Below are experts of layer 5 (counted from 0) of a mixture-of-experts language model. Rows are named router (the router's row for the expert), up (a neuron's input weights, with its number) and show model dimensions 80-159. Each number is 500 + 25 x the weight over its row's rms, rounded and kept within 0 to 999. Numbers have three digits each.
After each expert's rows: a language model's description of what the expert responds to. This comes from a sample of Wikipedia text that the model never trained on.

# expert 13
router:509487455496511500444521501529519513480514486502528531518447490515543447526486495501429531481496488483526538502519547479463486521488472480461520460496524502520515491501467519508481520500505540528474549522552516493488495505509508524521483504
up0:478476493509527500466529528517526499505473488520487472523468498529526488545467521525493535483465502507515571436511556518527476507484488523505483475507516479504541486483523527492476503501483484500499509524497540473544471554487513532538456477
up1:495467531482462502529497477537481473506490483503494500501474484509485461542521459511510538438524479495499488498480522468488539484492512531496514539521547490485543523510477513485449527562493486527526511489486500501503431535471529492497482522
up2:505487506520516502483517503498491475502550513523505508450471451477555499502494444474500509512512505510479521514477540500504490474540507467508520461494521495524486489499476461490483498503497515494520479494484515479518520486487528524503535462
up3:490511473481550508498533483484509506539506553491516529501479483488489488509510544512454527479521470491478542493497470453499491507533491540463550483518499511527519519526517471522486522487519492498488518520483499530522463549489481517485459475
up4:516537477502458490481529536520499498513465442467490488491519550485473494475469528481470507472446450486547512502552503460512518517511457480503523507462594518490518455466460510573522560505463537497479511508514464491515542513480464553498496499
up5:490523492501431515482536497521494527525554507469532510484502505515487475503516475515490499533509500500476532469495503524514516511475526437485528564512486479517491505503522511459487449491462537525501495481503514572454526484513530526547509505
up6:496495533535489517482530494527504506529465532443502473475512505488518520536462494493545529514483480497524509513517513495457547481518517528509555452479539494507488517489481538452491553489521517497470560510542529512540532502487513501537526542
up7:502503504498497526480507470489515493527513488512521473506463525495542463506516489501481510499542550506500499527544516546535518513496513459506519488506525479491465494469483481480460518506502528483517532517497511479498476492495477492516467460
up8:490531488517456517484473496526491511485491502518489520539511475518509513526525483522475494485518503484493521506451513490455509488469469495461570468508555518469498491506457473478504478530527480532455520521513515518485495513475506479513498451
up9:503451534492536491536507488495478537484478508478544482530486510540507471519472494512476527519545490529535478544503515525508469470537491511466521484520480517502470521509493536535482484517476520497460489491491479467524467527525532474494495462
up10:464477563477505489476516500466507500505490498509507481535477495531474494513478520533518439515497443492507511451495535509464473532530504519481519471511460513529492481462481493460480531541563496517480539516476512543521499505488507497531457497
up11:495480496498481538487460445508503513500531474472519484472519552503565533489510488498521495467508479499506540446500470461500479504504493506512506485495487481508464504536484485547553512518515499548509445503476472467485495498496523535549496540
Description: Word starts in narrative. Word-initial pieces like l, pl, inc, dr and prepositions for, under, over after was or and, mostly in plot summaries about characters.

# expert 39
router:516505484477531513440514477570514487525526485478465485486470490513514519492497497423495478483526479524480553485476458492471461542424547493484499502490493472499505534536509512491519534489477510490503511533476496506523509507494504482482477477
up0:462474529495519495537519507523488500540506500482514538466514495488524514505513479508464452500539495510478449513535478488512559458531505512502471425454477488495504460491481469486482486503519480488496493500457496521529503478534512530488518473
up1:514513499502528516488500474514505468499510504480485467500528484534514546505512519475489439514552497499464542442487489555461455530477495487512521535514553493487518472489503542501493437516481491535487469503485483465492545503513490506507486485
up2:510498498465528563496446495527515501494525472490492490468472456491530482500504511526457497518516475485489540477476505508496477522437502475462502534450505473526523507558532550508515462486476472457474473510480496506438485496470523535515496481
up3:524545486477476503472496452539510489461495499503465503493489430550534492488485469502512490488510485504531498438549525527491500500492507542523549493485505525472478544550512476509532428522512480478559458498512448486442474500528470505469447458
up4:523497491481487513468486504515488468546514509489525514482524507509484500508475514472497493483551516486528505486485500553479489484480551471521539506507522432511486522497485510486532473531468539519486493536482516508476502507487527503516500544
up5:500487496499503500497491506522489526519526501531499507504509480489532520515530494516520484507513483504495479534493501544494522488515474541497541509485537484530499495525496525483501427471539518514513503535541499505526517496579515491504499517
up6:511540517523468503487485459533541468537499532519507479474533485519534498488471511486434527467517505522516494547533498529527478522501478497471521525435510488491476471500554537513549485519517510483514433549531446565520515478525482472531505494
up7:439497476501481483538573502513475482491503525498555439515483511494501546501505448492499506536509505512461460480496500523470535461494511494524474498476513538504444535475473510503517535525539511514502500545518491497476482492548510463484527493
up8:492483534489527483497501492512454489518509493460468524491476485521495529478486512520490518484509491462429479452538482518476491553518499501502495482556496543520525488515520510501551504518508497496483451495497556484523515493533510515500529522
up9:495503521510520507515493514517527478496488474508484472530478453500539481476508482509537512494531465503502465510472455505506436548486464484491514510492452510475533462529509497526482546487538454467497549522537518505506536445512514496502503474
up10:526481486533516518514508540522531508549487471501520499494486499500531507529469517463521536441519459445507492487477482511483503515508478484469512532505493498497503497525517490555516499494518493480478523527485474505531468461493503536472511499
up11:535568485494489470514443488540507515516524519477517530559486511529505480484529482458527496488534546494460520510487528507495503542491512499527517500519502497475536519497517516527541507518494528489511491485487462499521562478494454515504499544
Description: Infobox and table labels. Field labels in infoboxes and table headers, just before a colon or pipe, such as Location, Coordinates, Candidate, Preceded, "Maintained by".

# expert 22
router:484486466479493497504516464507482515542499475513515498498531506495538493493490484454468511470524482480507526527540492467496474554479537461447511489481498502492483456506490506543485503521474528447503457538493495477465542487473552496507513460
up0:517513489475483493477513426479498508513497516501519553487466478499512508507496485470474478520540477481541486489520532478500463485485541487491469536488464485510491507539433513524462490525486513469485493503511525490473511510544468488481507476
up1:491478493469479522557532524509472525493491506466512484453496486508470484488505469466477494516471501485473523515480480452494513543489490546480454457476507502523477469487486505508508500494469516498512539498529460518471489521520480509504491470
up2:484499477508534473538496452497543475521483492499485515506486529486536466468495492469543528520525503501508510492563508493515452489488543483521511507493542459522496471494499429494492522528526512481492510532514483492518521556518490500493514499
up3:498502460490526506507489471460455535463515519491533501467491508488484496529572465509488500492501531481495465466506523458469474513505528482455515506515503507459501467535481520486428505515502525470513476478521479482485523501505472496553467503
up4:507514537495499492486474477479459484518496535462506522491509513505531486518509525484509482494492504457492474489528476472501535520508482463497540453499468532518466483515497503547504484486539506516476493518521517494475530505492519504456532528
up5:512493527470517531529497472493516454496470537485454516521514502527470488481464530476485460477493509456486509529477509482513478476477488518508552526538483464492510486468514526491511464522478503475523446516504486463506543464496499562473531474
up6:511501448524489535498532443498559530511465561529478488461505532479530558487472466497490467442458493505508502531506473482541505517470511480506488504490472497547472501508515532459527461505483519508480473523460478512527469486517465491498509493
up7:498473510513478530521524479532505489528504494522475481511502508514486516511484550466500501505503481528464465475505485489503497497461491493523506503459507486471522474478508478526464512528455513520473495525454524529538499553520521496507478467
up8:500502500488508479527538484545530495473495492515464520475491497470576496459494475494515498501496519424471542519474483485469558505510525487467507488512548502514462505487539514522477448540520512480500466504482536477483541475487511479512506491
up9:527476485453519517489564470433514512508504485478484522519514496471476483522490475518518509470508489500483500559518526458447499530506484560511517455500482559508471508488466494509465520473464547494504501541480474489519497536492567472534531474
up10:494539478514511519459455516516478509481479509566501517508450489511524470480471496523457509502524484491451496545514515507504498538488544492497495488475537502483488470522496520497502485486469509469470543495485497493536585480530526470540552506
up11:460522491541478521485464518509494520492503500510495475507498450493491482477499525553489470544522543534464494501499500523477502469507478493504543481538497499475486506499462524482478469511484467450474514485480517506469533482490484527510482549
Description: Participles and prepositions. The -ing endings of split words and participles like Leading, Departing, Preceding, plus prepositions in, of, to, and the piece of today.

# expert 2
router:503485475495495481459549500499526527533493476486536491505490488485530491502494475441484488461524470545484493497500469448476494495457507492457510465468530528496556451519474512515493516507477519525468500552534456478498528519548498508495478482
up0:526463489496495524425483487528517468508464532548451453469535430522493481527502505486482483474475481497507524516512464506483514519516506476536509522492549495538524520517496512513493480501505490510469506487508470491503491509549434491529497465
up1:500434506505513478507502535534450481518516464480510464550546488485472503498530483525480489526516523516492502545500490497468505479452500512434471531514494512485523498475488524506515477492492507479510483516514484502509507507532541469510469446
up2:535492515495533490506514501520449516505507471504517512505506466505508456492459514487476503451522479499526427529480518477496466494486493503495491528441504489530502473534499447514521486485484558473503468509470509515485487503499463474576489470
up3:553479475517495512476521473497514465486508503503550483482531476484510530524481474462456508530476463542476504476492466501475501482465504483528549514510522538522539498481498442512487515473523544551481505520482499493507565538500529479480497500
up4:469529467530492503496478499509508494475484467536507465529488471518486504491523451548528498477502534485473476504469466482456493513475518533437500457506506519500534519527541527504486498489497521509467517524494513496501473504528524452507509484
up5:453498463509497480494518494503467500516517548507506443444478522517503539533500466473487490515497503512532482507462477513492487481527467519478539506532495548498493469477516502480490503518523502520526486437527521495536506494471460500478476512
up6:504508479481529558497494486485510500526482528494477484510494514513497531524494447516511534496549476445470502501480501479515499504501495498516513531504496542459511484509468559487496449508488551490511506505538499509510502496499499482467450523
up7:487535514518499499537500547473495481536477517528491505501492442475495519485463484503492524483495533526525490491516549480446495537480470499526510537523538525488514519462512470535468489495511488484524501516510475454446529506505530517485469493
up8:461536509507542500468469507499479475489486479411468472484489486510493523541545482485479521516536480512488477482504520485506490512511467480505536504488480512494444506462431529528476498503502480506536486516510463476538546524525522470555470488
up9:554514484496523548488505552502543531485517465519491511536505481496479533520489491482520504493518494488523484554529505471544465484505499499482497543478509525509489480499549472495495508486481528504458524519483506440485505512527478530487474513
up10:507499486530562485536488531464510477532445514487462507482453473503517537491527461469496477449496500558533531540523489463494488525510496526491534467514539501466456506526512542497528460481512478538482523473533488510451518487483474527508492470
up11:483508498530504477478515519511483544494488470559513483473445539503476497557525488527502462476509478514496486482495500449510438465470501484515502502504547484521511520503471479522513512512543493459505484475506494450511484541527475508487469508
Description: Value slot after labels. Space or dash before a value in infobox lines, tables and lists, as in Height: 1.85 m, Coordinates: 41°, table cell numbers.

# expert 41
router:508493499453501493510512528527486537497500511478499489489496476495538516529506501458472487482514450496474536504475501518537525518484517465433488458477498477519496458496505528520465507535487520473486487521488495471448510494525460499457480490
up0:529509495478506484507497518445508472492530534485523483516481489512516519522521505467467525549563474524498495490435514516500502484504513529473487462500544526537459489486493546498513476515507547446478483526518489429503511518529517539496539496
up1:542478495517522465488512484475488491507482484496526472512506535474498506470514487464490472483488491478535497483482501486482469483477510429467470492561501534526446457511490473462465501466527535526462517523505501512467493535500512453478485466
up2:466504516468527457509539524525524496499483490533527504470530486493554494485514529484491500523517476501467470470522495490513541469534488465521475478473513472513504488477494537489517507498503491505504468483514478476488476479496467538494491473
up3:449445486522502569499495506457462522470482466491501530539483492497512516509534511433503462477500527517525544491495489534543527475526544511460487493474490494512450500499487433478481490473525509508472464531504498526508533510485511537502484514
up4:540533495511508479469523485509481500508486519483499500486498499490509471487497503496492475514470511468507494476525457540456506442474503475459462474459531489479464539520496504504532522511516527466499446542476498536510473510508484471502504513
up5:502512507491517530524492463520534508431488516538466480476479502450508550555498521511491543474524539525525521505520503483499555502485526473523508489479490505507503491513498482514491471496482490480495511514486464485505484481471456519510472517
up6:472455474484514466533465537535453536503508522548518516536523475552531507470507490475516467494517456507508484529534467446523514443510487496449505494532498525505533566507496489478516500501459488523473489501479501463520488512504471517460467503
up7:484532502487530515531494519515535498498462477524476485499505501515476472520517481480476446558482520485503520493500493519484485515507547475487464482473503525491525438486506488503480526503472466465488573527503494484492475529507481494493491508
up8:517474504489525491508471516555464543501495455486496514507524527496501507472507503505550459504488460470495531520509530510507500465444552463490521521475511502444530481510474492480528537489490509489510503517500491494507553515528498499495491538
up9:535521504519526526477484515527519481470510484507502525534466523500507527468496504483453491487499504481498458513490549509498481523527545482487518488504468531575503472504526492509476491477537488505510441530481517474506561474496495511480476485
up10:444506494478504519548516471486472512504508536509546475533510483473514537527522569500473518517467460492509497513539464499486511489497511503545461479507462478528532510519458562473490490482476513493479477504515516507507516477514514513487497496
up11:499492519528517501469458466527507460504471508470489466478518468462523478516521548459477518459499515467464569460519480526530525495510501465445484489486507483515499490471462492521509495504497491523482487513468506498537491505534455460470483493
Description: Naming and sports nouns. Nouns like title, term, word, Cup, Championship, plus inner pieces like Guat-em-ala, S-em-ifinal, in sports and naming contexts.

# expert 14
router:482475466474509476508566440521506486503479487493509490495503467478533460545495483498509509459520476542524528529490508496486468500472521514521559481493515509489505454485525521470486526514476519457499471535505499472542524490468504540451460510
up0:494511498463526494527485482464451469500471503503515480453519461476512485487505517515484455502523465508524484475513521560515505491478513522531492494503517491501479494476534522452515525497507466503511492528477501451507500502478517518540481503
up1:468499510446485526525506476452521464474471531491523484473495490495488502507518511478483499476496482492518509477478518494509479518467539486480523497495470533518482489475450508530514526488439485523545468503508503525539500483483510536510415522
up2:468503538477544458490563486515539519477487494493479505485492513488529511483493511488447460528479490499510495483534472478535523477491510514448464489473485480496534483524523527488504482504475482496535489489495489498517523503491505469496497509
up3:491452482518548491498459472550487529528515502520504490469482536517508476514493481504460469513510502472467477492537492537472458489478486477503512468485541521499463510537527489501463487530529523532535467460517495458477450508484519542555519504
up4:453494482540499543538550455477529510516543539488464477504508516521491528522496501465515535525521506448504516487507531482505500497481542520489476487484542488497497491528500511512514488503499526495496534502511511500550450492488491506507496460
up5:477499471479490504482506460498559467493544504508472504497488470440465497513525491500535489492506508524507495492480488462474469471442482526486526471517511509472476502472482547490492505493498545469510493529453517546532494507483525483439523558
up6:507500501481465496469463513533507527480436538498507458510502489544506518499460515505493524462491488511506502481508534520540509468487500439542500514555522509497489523449499497462503525543506499467521506468495476502510581506521510487476471514
up7:516469488478503481515519483558515463521511506501523541515494489465529521487516502517483470487519454471549521499493502471486512526478468491470467478499491506506484418474498533507510488507515468450541434475488487508506462490514473484506497439
up8:482466493521465493549489523490524458515490530512493517482518462543509519496522481508482544488502480509496513504547495512491433502518480477502490475467501518479533507507511498464492486508457484509505509512459494509493546444498492507511450513
up9:501503483520479476497505505467492485506512501500490550486501502493542523481493526512499556518515516468521519503495534461526490550482516480508536503518521490535498547520501451484522506472507507454475518522507468480494479522472485534475511479
up10:497411475507486452497547494507495520559497481548474507509447471492477511485462498496493542517460495462501527473512497533500470516496507454541511525497499519523489491543508486487449489505497519510484500514506543466510504464460452486505472506
up11:486521475502497468503534454496534521474470546529485492512524475503560516492485509522495491474508460494502458467534534530504522528497493477445495506472508491473471487527490484499469524494532492475507467520511504501479471509497472512508442502
Description: Quantifiers like all, both. Quantifier words such as all, both, several, many, various, different, usually after of, for or and, as in of all time or their allies.

# expert 24
router:453481507483468492462523513501499460502491510475544477509499437495531479503488501501466477475492472524525512485503478468529510505475511455499500439490512475514487504462461518479486505527475544505477514514528496499493512453540538538502482484
up0:483516511481486510506505504484509527525464525459478527528487486496498489471512511482474513492477493508480508528498497519523546485519494502510522476503470495485528505473484485519450535528520561478507522492501514470525547478492520454500510506
up1:497537538504519460512497497524432459480451526515478510491521460493505535510502486549475518519487503496539511523494484519537515502448502502498486520476442525491502477543505506483487474511476472487485508528502502503456529495451479506497508490
up2:500475519493486489480506474501493459486508513518507502533490506524504479552485507517423532498492501504469555486460472537465508537497505497509479523472536486467456464488510528509586531483481554480460514524497504510490474495536520527439509522
up3:507524509534533522503530508482489462486492471521558525503518492545521469508527515498533483515482518489528514533523535477517486533482480501493551501497541493450459501446487473490479512489485514508466552510481508492525534475488520518466479479
up4:440500483498444471495482490478501484487505467541473501560524468487523457495510496491487535537505509519543510524511524507502480484484511560523471473474552536490501491516513522514497507484500505485520438516525442503533500484487518520492529513
up5:481476525507486550501498490498466473526526497511502451499464476460529489496562482509520455455480467522473501485539562527434462491474488485466479470522551508480529488474499514524481475479511481467500505490512473486471496455494521523518477491
up6:463487472520536509470502513489497467482528515511515494521571486496510526504487549496512478495489474505541495491502524475497509519473489525517513457476508517557552520491497516520508519550504532495469533487486470510547556463498532519524539473
up7:476490515475513496508523507539508501530524485533528553514531538514484542500465581495522542549483516495513508514494475501502519531488529456515462463520584504509497476487458520507495537494433530521517502526490520526541511506459524508502500521
up8:491521520519492489486494468497516491521491504466498441520513458476522521495558565506522505487524485509509513506505523474483514490442494466478482492497495527481557479483484515479506462534486520494502490494544512508465480489505501495512492482
up9:485512417508510573492483489514488490527572521477549485478510492501476512528523476498528482459528512524500452485468495565500471495487503456522526468503488482526504510490493468499475476479530538497517503501515505508491528492503530547509496474
up10:507493506526484518460480495529509502481501462480513513522483512516504482521547510521399533517498481515499476473501512502479488503467445431488490486522547502487499473498504544493507483509475504491460508497496555512460486481504521511496510481
up11:485496483480486523464496505511524479557490556523520495521481491496484507479486523492444504516502487512458536489518471466517531506476488456509546488515500492529478497485457514491501481525488506456537518485504466504523510489497504507487458494
Description: Defining is/has. The verb right after a subject's name in an article's opening definition, as in "Kirchberg is a commune", plus has/had, table separator rows and cell pipes.

# expert 26
router:471481468443471499494482490520447511488497461510495532483469492506512495511514497447506488467484485493497520509553501465464448554492539453479517484489469513501532502508494534515456496516450534481514470531496489479521534511503510494541485469
up0:471506518529496458525489505506471525501533515530482495536548476492549500527481520494543502507484535530464538532538492495465487496512494507509475563469493508460524484550502508448505512496479534448467471509549505493477516519535500500499516470
up1:494490518462519504493520524540499500456523481561492506532511474518546491435511465504473470523471497477529516512491504487462532495520525506494519478479491458459493558540503511483478517457493534480506508520490492479516495501488450492541483506
up2:503465492518469524549512460489490522543508505479516501504469521514514488518531504457514437514470516516475480473559516524460541477492476490470530483463490460516507465495479530509499461477510515522513431521477508540515478500503552467494463488
up3:509501482503509479507506484503486517523490467518518511504498476491511485485482503527491507490506483448488484476444478475505472511486484473453504508527524514452563535493466460524550554513521552465493505448518530489528503556516487525477502530
up4:508468474493499495531487465494477506485456468555514485520486428526487511515469515469480506471523480495488455513511524489475503476497488554506510540502460501488538509472533465530482506545534505537510484510491491502534490493442544522506492500
up5:484460530486440467466536527525538476544541513499517494504495512477455498489537481517510496517560510522478516460497542465481458466530490512487512528493461525506541448517445514460490494545554525489493493507502531502515500479499495511500507516
up6:520489491500496527460529463516473508515507544527446506451523482529484477482487511484483473493533503496499517488552543522467496487539507486512481487511459490482482495487542496493522514468485505504461481520497458504490528534503492484546480474
up7:511522501474491509496482483531446519503524484485466470483479507512500522497481494493513487471495524472473556494492472491500515501504455494495465524467479520548486529505510517486486452516523537460491517521482512415511481475503510488489554467
up8:477498496505499496516488531473522487522444488459460460534507502517528517507501522454488506453444469544504500532500461537534513461477540471512494520521522479512473507491480518535494467547514491493486491488512520495548502500511530496539479511
up9:516497531462499540489521535515449498449507504506540497515512482493482559516533499470496482524519517480472494495532494559521482472525504479489530518531531474505481486516474498464450451497488529497530492509487478469524487461499494509499511487
up10:511459487491513466481459537514485503489443492479474505547483508487561454503512544510476429491478480500488493499483518504475533510506457472491489470506487517462512499508461504494471520546520530543494485484528499519505527476437480476499517478
up11:456514519478481515498505496482492517527496510494507519506492484537536485517493456507522513493511501514506476478515479477510496512489520498493495504484548514459487481495483528510503489524475514481478489500499479562453519502452514513526490509
Description: Verb endings and reporting verbs. The -ing, -ed and -ation endings of split words, plus reporting verbs and linkers like wrote, said, announced, due, only, in Passing, Performing.

# expert 18
router:503512469486492493504498519510487469508485525443554490497462462477517502485476489468496500499548496557504545507515469470492482512506513480456564458494475508505513498502497541508488490484458533522491525523506470525506533488511492527482500469
up0:538504516503486485471530506532468474512496520524485439460474505479530462497495523464477535468498462536471531457503488492503496529510492442508495524546554517483518514533512498503493521492470499553477529475551473532503502514489506456526500485
up1:522500485494516552517508457518490520495519476523474498497464491466506521481535488494512512504522427497496467481519507500501488515512488498532544444532462535458554484524485527498529510511482503503505500491510467478465464539497516504489480503
up2:513527484538547508511513487495513512533524504467514466516517532538543498520492467464483479475515494525477523432486494493515478543514476472497490510530482535515512506486518519514471504505473502502511496493468517511527534505507453502512509471
up3:531492473482499548512464500525450519499486510443511532526515499501529480483526498528481497485531489510524523517493449469516539533515515513469492537439535517496502511514484455521495482482498559530494535476489509536519532478515507466525481484
up4:467484484463452510526487496492503492500502511478521480522507506489528552499499494536477474463493497489505526474521480455501498501526506478494500495468494513509480464494513525529476451541486506452491528470470476440511507510496494497559506478
up5:512510498450541451465510501483502515529470505505495479479491488466498508522536468482528529493529481541506469497507499465462457482513484473516524518527441489483461496491499539499530536481513524529464522472549509510568488490505461509484492523
up6:482477445438496512476481493498445453494526527463500492498526510489499501476499512504498509514530539520473523519464474477543548486503525487465513501494469484508534510488498477499487475485506508480500487508449497488518512498508498495475481505
up7:454526497498518515481534537475542552523509510482492514522527468526519502504474500498515518475485512498524479451545547483477474456483510543497532462544464536527513510521511473507488505500469499485500471504512476507493507469533501490469535475
up8:515484467509484488512538495505561525518528497454498468484480498535437473489475515501479459522502545499504523519515498492507515522512516518527528487538555501557478509477504499487477472472491504507498444514473494514469536462515511539511514528
up9:520530512474524475461503484514470519542464495493516519461425481524514507503475485546467538508518530487556547499501508552511482532486466509482517476485496507503499504481540481451503499539512488498478522476504487530484539507512488497522506538
up10:520496501518481490528517532495478494497473496508507509562498513509536501496498502525490501479538489494482494489500513445496530510533557546532514449474492463533470476485520537540509519522489495463451488529498490508502476474510497503522503427
up11:507492478506500488500473518512502513530489473452485494509515531483463491500456448458511512497501558466516494523492476486448517491454481503506508485530488484548505505498460510467505510461483535502546510481512490531517492534532515528485467445
Description: Auxiliaries and sentence adverbs. Auxiliary and function words in running prose, often after "that" or a comma, such as had, has, would, only, first, then.

# expert 29
router:461497484474505517489522498501479455485494496500475511506439439518507477514471482496468504457543469514541510498500490461517513529438524464488476463509510489501533428517511533480495510509510522466503549503527459504492458463518520520492492492
up0:479505558500544486535513506486450485559495491500488497522450522501503539530498485467456508492503443525517483503514476531489488515510521492538468495501497515484561494527504527526521452501480527524455506510486500508516443465499497508512476524
up1:507528496474500481520539486479491516466466480483497540471488543511500515495506539484516501471468490474509472525493509473513461515516478499443508499519462525532510455476548498475508505540500497525496499495503453548473506443533547538486479461
up2:526536515498512544462513503543487506490509482482495468494480530516484491510466453501530505515463513517528468527529472517495476542516500489481436542526536473476539507490467576484508530512487491481526515544527469477472504510502490532488486477
up3:463498458491542508478452488477473515454510487511482474507502477439465522520482521509501433470479453459481507491483517482496498502501522490519488501514488495526481480538469526488555554480493490511470474511532487522522521489550524515503496520
up4:513480522552526518517508520509453475501501447527488508490501466523555511570528515496481469511504479478488522552514494494508536482504483485510559497479503461485500517527516517493537524539505503460463531474483486488485453456477511513495453500
up5:479482472455484425538491488519461498486513480443439506543492492516502472508513495492500497473532521489541509501521518503482530516487511464508468508502512537492504473508525550479491462478537487465565499490518474499551474487491493523505485517
up6:497476503485475511491486457485479517473503521524463506508516515505455460476493531514448486485504511490489542484479486421474514488494479478472506496525505486511460449464527495533502453491512520475490468529504540487512523525538479509442524503
up7:473499476504545494503502555542510440494496498483520516511485470515464484532467497512479490450532479569494513493495521543487504535507561517510445507513494473503474526444523472481514488442497502490484543505528482526514464478508500530480506514
up8:554484484438495511508537497528506475491473472508460489522507508516460443509513494491476490505520525528548496508461504492516482499463500503504493463510523539501506474491472499467514503484461479503521485489455484499504490451502525468483493511
up9:477543488504496560488500463530470538517485458494497494481439488542528509490496473517451485472477472487504521490515489507524502503477497498476535490515507503471478461525519496488472459447496480518535502501521491500495508506507531549455464511
up10:549515512523511542536517495533516507515459534503531518483509475520501494525521456524499483534539488487488475495549467460489520482501525478463497487520523473510514471489465530505566488519492556512514468494492523519499476486519493500461493504
up11:518502510489504488492513519491518523499499477467509498520475487526441479522508458496525478527542517480456491516493488474510513525443488512510474511503565484529476514535510460491468480499508508520510470497561498496503548477522545482515458515
Description: European place names. Place names and their inner pieces, mostly German, Dutch or French, like Paris, Berlin, Utre-ch-t, Lux-emb-ourg, -burgh.

# expert 4
router:491470431512510510491516520490504496516494473448524495481468477484527448499505468453492505469512485494514499516485504467487484555486532512440512460486484504500522476502492540525517525509468522527458509553513496487538535497537510500515504487
up0:516536448505509493519528521447496462498477504473490506474495478510538469514557497507506533489486476510475487504500468503515467478478509495508511485516514499521501500462534492498528501524516480445512477536499489527539539438477503467498472522
up1:478470570488510536514496525517495457494535466531501463478495520538557502498527503471511511517540550470477495498508511480504510475496512499496519513471515509518486502499505544493478531506530499482496459486506507480552448506512516482475446513
up2:501526475507520497471501467490491506531475521496521480509549473516497534510524488481501496502489543491537404515501542439491482499522503493492489516531504544510485522453486474489525471482504533488493536497509495487519450508550506492514530520
up3:497519478496483476505490493484503477477475476536511515521453473480497494486496441504499535475533503503515514498455453486489460514485480549528499492547493457512475461504542532493523512503483533521507510526506494501485537488527537505502520473
up4:506528487516458511491511480539485490488517493513508484484485489495538480457456519520492464458505534463521528499509498516521462506518544471504507538531516484511487560545483517485492490461485484508525464485531476524442526540452453489472472491
up5:477523466492511500458483543487502495490527517507493494460516525494525464524492505508546529477506447467507459487525496481493517507510489482496524524479538523461472537464520512528489479523527508466509475532480489495495507459540507520456493501
up6:478495511477516513474454514506492503500525490522505455457441480442490484490501493482471495470528492468521522489505515497460500526486481504494499537446494492464489477527499485535520522506498533510529515521481492484513476517537485522452492500
up7:538502541492509548538470514552499486491497488540537489543484520461539481484506514460476470495541489514462514543514478514502521492502494499492548455483513454481467456512513482471509508468484537458508488497474501534490545502536483500495494528
up8:510458478519511522486530496463482533456530519463481500494503470503543466506511522526460517508473479516455500530505491501500474504526503480514495487512505506488499536506466507504509491522538489565466463512463533526515576497493509541525512491
up9:470517480503496494508534523544502505505470492477507521496544470535499499499485465503511488476506503517540555513500531524503489495459547455449471465488535499469490502493475457499510505522516512511493471513528470526501481463511498561483547520
up10:505517540521485495497536530515525551516527544470504478522477506530502526536518489467520493504494546471449491508494501468523477473482511526494508515521549477485504538498500563481543509530500465503513488492512471504502478515498483524518463509
up11:533495546496506528530546526516469510511510460504509495491499510462510462517515535473488486510475510482505511507519508518503454483490517541443486537519492493562520484509508547461503493489506529544495537538496496445471487524480544488531456494
Description: Table cell contents. Empty or numeric cells after pipes in wiki tables of election results, sports scores and squads, plus prepositions like for, at, over.

# expert 8
router:485478481471515516503497452527508519505519495489513459500472497487494502517508463458479469471492489556509556476502490472510478530494512482491543503485518490487492480490501526473512489492451570453501491508522531480565494507496518500448488487
up0:454477506513471503478459500576476503478532471498558482495533475498474487482529504502530538500504510485478497536518503509503523529507551500467502480509520447487514448463469518456535513489513519515493532504500507489516536513535494529497500518
up1:492458494479523472479513524505501523536498474500502490504447515487513509468512462525447496494537499509493475524483499495476527491526450509479543464507512484487491477472514511517538438489493490448531518501492492438514453515488490494479495516
up2:455515502485516521530486490546471497505490509482478473487533488474502509512510481484479509517525559535480538510515537464518538476482462518522501496456495545502471496490474517525501512498503480501494493500480486527518494489459486475510514463
up3:496508480464449479511518539467502494481521513457504509525513503469517542518504499488517499442507501481449538513492510509535484508464488555519509463445507462477510483501478483547545494456490476454480511509495481522515486521520520509457456486
up4:497446494479455499551488444549477501488521545500452503562472484481501514511514515504462503475495504548505485521496474480491466504488458476478540497521467497514487508526545496488464488495533542482511487508535491514503499505521480487506508511
up5:483534520456500494509458501548542461479463516511512492466499445522486538533546527505471511490551488464511502488481509520544494521520507455474480517455528509508508429467476522507484511436524511507491529520528496491531439524490534496500497471
up6:471501482509515486475491518501519537476448511479523492491472476509504457513532495470510542519503523518490556466510494459498479491503449494478507501521438517495484465513501510456563509497475508490509528516498515484489498516488469476520494505
up7:480565480535531488505475531507499536472477494497509467490528468492520485495465533522532479521507470510474530499521507518499475500525533496486466486496494458508511496488542521490522500555484504502438476487511504545563514523473509508479512488
up8:448504502504493542506512495503439473525489492510519468489503539505477445525514482474512458491474502486439520500440501490507527503511538517496504495491482525477490457506461479513527513513473518506480472517496512482506489501471452502522481498
up9:509495505471511506505482486512510540491444462509473480505563500495527518480505485476497506525520458501449504459494493479505474491525493475491468516481516492476475507462538524485493518498528554476500520513495502513509524536496518486495519451
up10:519533515495531524514517461497494506508509466479535459486514478454486501530539503512514465480463544501500547468512497498496541527482485515515521488439528497540531510525528535513523496515528518473518484523472495496568472523533523542482486525
up11:496537528496484513513487503497452494539479482556507498490477525503484497489519496463459500532516505522477499494548477484530477509476522482513516487514448512519571464482487481423506514489499536474470492503487492489476471518477526509522545508
Description: Word-initial consonant clusters. First pieces of split words that start with consonants, such as pl, comp, acc, sc, str, Br, Tr, in coupling, Boxscore, Trek.